Below are experts of layer 3 (counted from 0) of a mixture-of-experts language model. Rows are named router (the router's row for the expert), up (a neuron's input weights, with its number), down (a neuron's output weights, with its number) and show model dimensions 0-95. Each number is 128 + 32 x the weight over its row's rms, rounded and kept within 0 to 255.
After each expert's rows: a language model's description of what the expert responds to; "comes before" lists some tokens at least twice as common just after its tokens as in all text. This comes from a sample of Wikipedia text that the model never trained on. Tokens count by the router's weight.

# expert 8
router [119 147 111  86  88 189 119 163 104 108 163 116 119  77  89 122 149  46  91  98 133  56 103  94 208 194  77 136 165 150 130 138 138 133 112 190 145  76 109 144  73 110 130  87 128 150 118 124 137 126 178 119 130 139 187 168 146 153 129 165 161 128 143 100 118 108 157 125  69 120 179 161 157 142 129 136 136 103 115 132 128 131 175 172  75 113 141 146 196 117 129 147 126 160 115 105]
up0 [147 105 128 130  78 177 152 139 126 122 186  99 109 100 127 139  97 163 104  85 146 147  74  72 121 151 174 159 160 103 132 133 146 133 124 140  82  94 112 155  95 120 101  85 152  90 151 124 119  85 185 162 126 117 187 120  66  79 174 143 130 173 100 116 141 127 162  92 159  71 153 137 172 138 152 115  99 150 125 139 183 185 135  92  66 111 167  70 141  63 152  87 102 164 126 135]
down0 [117  76 167 139 148 139 154 156 134  80  98 124 139 195  98 141 171  76  93 129 120 136 158 159 161 108  88 100 138 167 115 158  79 117 147  87 169 144  79 129 139 151 163 187 121 160 170 151 181 156  84 170  92  96  85 133 148 139 164 142  69  81 121 170  82 135  63 116 120 165 136 101  86 135  88 152  94 126 149 128  78  98  76 120 117 183 113 169 133 127 117 138 133 173 130  78]
It responds to: Months and word endings. Month names in dates, usually after on or a table bar, plus word-final pieces completing names such as (S)chool, (King)dom, (Volley)ball.
comes before: " ", " |", " of", ",", "s", ";"

# expert 59
router [127 133 149 183  94 154 146 176  85 135 120  80  89 122 152  99 167 103 117 146  74  89 127 122 126 167 123 133 110 144 126 115 164 118 123 186 162 111 123 134 116 147 113 111 108 161  83 110 188 113 100  64 133  95 105 162 199 117 175 129 153 129 119 134 218 126 113 127 164 169 130 157  75 118 129  24 156 170 120 146  96  73 107 166 119 167 123 135 102 176 129 119 140 138  76 113]
up0 [119 155 135 179 156 150 114 112 111 111  94 148 143 141 193 160  90 129 110 134  89 151 143  97 150 102 109  89 195 111 119 111 111  99 138  98 109  71 193 104 159 223  79 174 167  83 165 104  97 120 110 164 105 145 107 152 149  99 106  95  86 131 164  80 126 103 159 154 134 127 127 116 132 120 143 196 112  91  51 161 142 148 105 150 114 116 127 150 149 189 123  97 173 117 165 170]
down0 [ 92  82 154  78 107 113 128 146  87  66 141 153 142 140 117 160 170  97 132 114 170 157  68 132 121 123 111 100  86 123 139 123 105 176 101 154 134 107 101 164 115 116 117 130  92 159 147 128 145 156 147  45 117 115 167 184  96 163 135 143 150 102 160 152 119  76 139 124  58 127 171 150 102  99 190 148 146 181 205 149 102  89 169 115  80 109 126 170 101 142 133 201  92 123 138 155]
It responds to: Spaces and word-initial letters. Bare space tokens before numbers in statistics and tables, and first letters of words split off: s-epal, v-ictory, S-upreme.
comes before: "1", "2", "3", "4", "6", "5"

# expert 60
router [113 125 160  65  80 157 104 161 102 137 186 126 105 138 150 121 150 110  59 102 110  86 140  96 188 126  65 105 159 133 102 110 132 144 127 148 137 109 158 150  42 121 129 106 133 157 166 164 128 106 100 105 182  94 130 255 148 147 189 132 101 127 180 149 131  91 156 104 110 129 170 145 137 105 162 123 128 113  93 126 114 123 124 145  92 108 155  79 141 143 143 121 141 126 151 159]
up0 [154 109 133  77 118 142 128 137 171 112 107 142 109  84 145 121 210 105  83 108 149 159  97 153 148 132 118 165 168 173 168 127  90 125 161 157 112  52 134 125 125  94 111 104 145 152  98 104 218 135 213 140  82 119  70 134 110  91 137 128  99 137 121 163 121  88 118 149 107  88 102  97 106 140 159  94 129 129  94 144 157 172 184 166  89  58 159 126  90 146 141 133 125 120 125 186]
down0 [116 143  71 148 136 167 132  76 135 128 185  93 126 218 188 160 112 130  77 149 167  97 119 145  68 182 131  97 134 126 125 114 143 160 212  80 150  84  99 105 121 140 115 164 165  98 113 117  91 124  66 100 114  93 153  82  92 164 135 171 161 151  93 123  94 136 184 148 163  99 134 140 156  85 133 139 131 154 119 159 123 117  64 121  95 106 123 167 135 169 130 125 143 160 143 101]
It responds to: Noun suffixes. Word-final suffixes like ity, ation, ment, s, ship, ending nouns before of or commas, such as Electric-ity, invest-ment.
comes before: " of", ",", " and", " in", ".", "\n"

# expert 15
router [173 149 134 106  87 146 106 162 107 121 113 119  84 144 120  84 161  81 131 166  82  75 103  81 150 144 143 170 159 154 160  99 205 181 151 160 175 167  73 148  96 131 114  75  97 139 146 106 170 120  89  63 129 115 120 186 132 175 145 158 103 184 157 148 140 108 140  93 134 145 152 137 107  97  74 117 116 192  96  88 116 137 108 129 107  99 131 101 152 153 173 148 126 146  68 110]
up3 [ 93 106  87 143 130 158 120 121 120 136 105 187  94  96 130 111 108  98 172 136 133 162 138  75  96 172 124 214  91 156 163 167 140 167 113 134 106 153 100 157  98  86 123 109 135 174 159 101 167 103 153 134 135 113 151 147 118  85 208  96  81 102 184 152 104  96 174 113 108 164 139 120  80 107 185 142 169 133 122 137 107  53  99  88 112 148 155 176 118 130 141  75  92 110 173 116]
down3 [171  78 164  95 161 123  90 147  88 101 131 127 152 150 134 112 146 155  80 116 122 111  91 132 106 112 184 103 170 139 102 129 127 107  67 101 184  60 190 147 127 102  91 155 172 103 182 121 127 112  70  78 141  91 126 120 112 123 120 172 148 128  95 119 189 166 104 150 155 101 106 139  84 124  76 124 131 113 153 148 151 100 155 131 212  73 132  97 148  91 163  87 150 137 182 151]
It responds to: Short word-end pieces. Short vowel-led pieces that continue a word begun by one or two letters, such as d-ate, m-ost, d-ist, val-ue.
comes before: " of", "ed", "ing", "s", " to", " in"

# expert 28
router [141 167 180 151 104 171 117 157 150 117 139  93 106 111 119 129 145 113 146 105 162  76 159  80 147 195  75  88 103 164  77 128 187  99 122 191 161  94 108 132 125 129 127 110 119 125  45 145 111 111 137  60  98  77 150 140  85 143 156 131 147 134 112 144 154  74 151 141 139 127 151 177  67 143  57 111 166 195 156  96 119  96 127 149  58 131 126 131 129 130 162 136 141 156 113 118]
up0 [ 89 125 130 147 138 124 175 101 136 114  86  75 109 158 161 138 141 149 143 110 132 110 181 126 150  95 105 132 137  92 118 127 162  49 167 144 126 162 145 138 118 155 122  93  79  97  72  86 202 169 173 137 132 136 137 116 172 136 110  72 144 103 156 102  94 150  64 100 107 102 111 122 167 140 172 166 134 116 144 122 147  89 212  74 118 104 111 146 127 167  79 101 170 147 125 207]
down0 [ 95 142 141 101 177 105 142 156  80 153 126 174 183  70 110  85 111 149  41 118 140 131  76 140 101 135 154  95  80 150 190 119 137  79 132 168  71 102 153 122 159 101 155 158 101 109 181 116 145 160 112 107 130 134 141 120  83 199 147 186  91 118  92 160  83  62 184 136 188 169 128 125 121 145  97  95 172 126 156 145 110 159 114 133 123 117 113 106 155 141 120 126 110 107 112 101]
It responds to: Table spacing and punctuation. Spaces, dashes, periods, slashes and colons between numbers in tables, scores and data, such as 0–1, 4:22, -6.116.
comes before: "1", "2", "3", "0", "4", "5"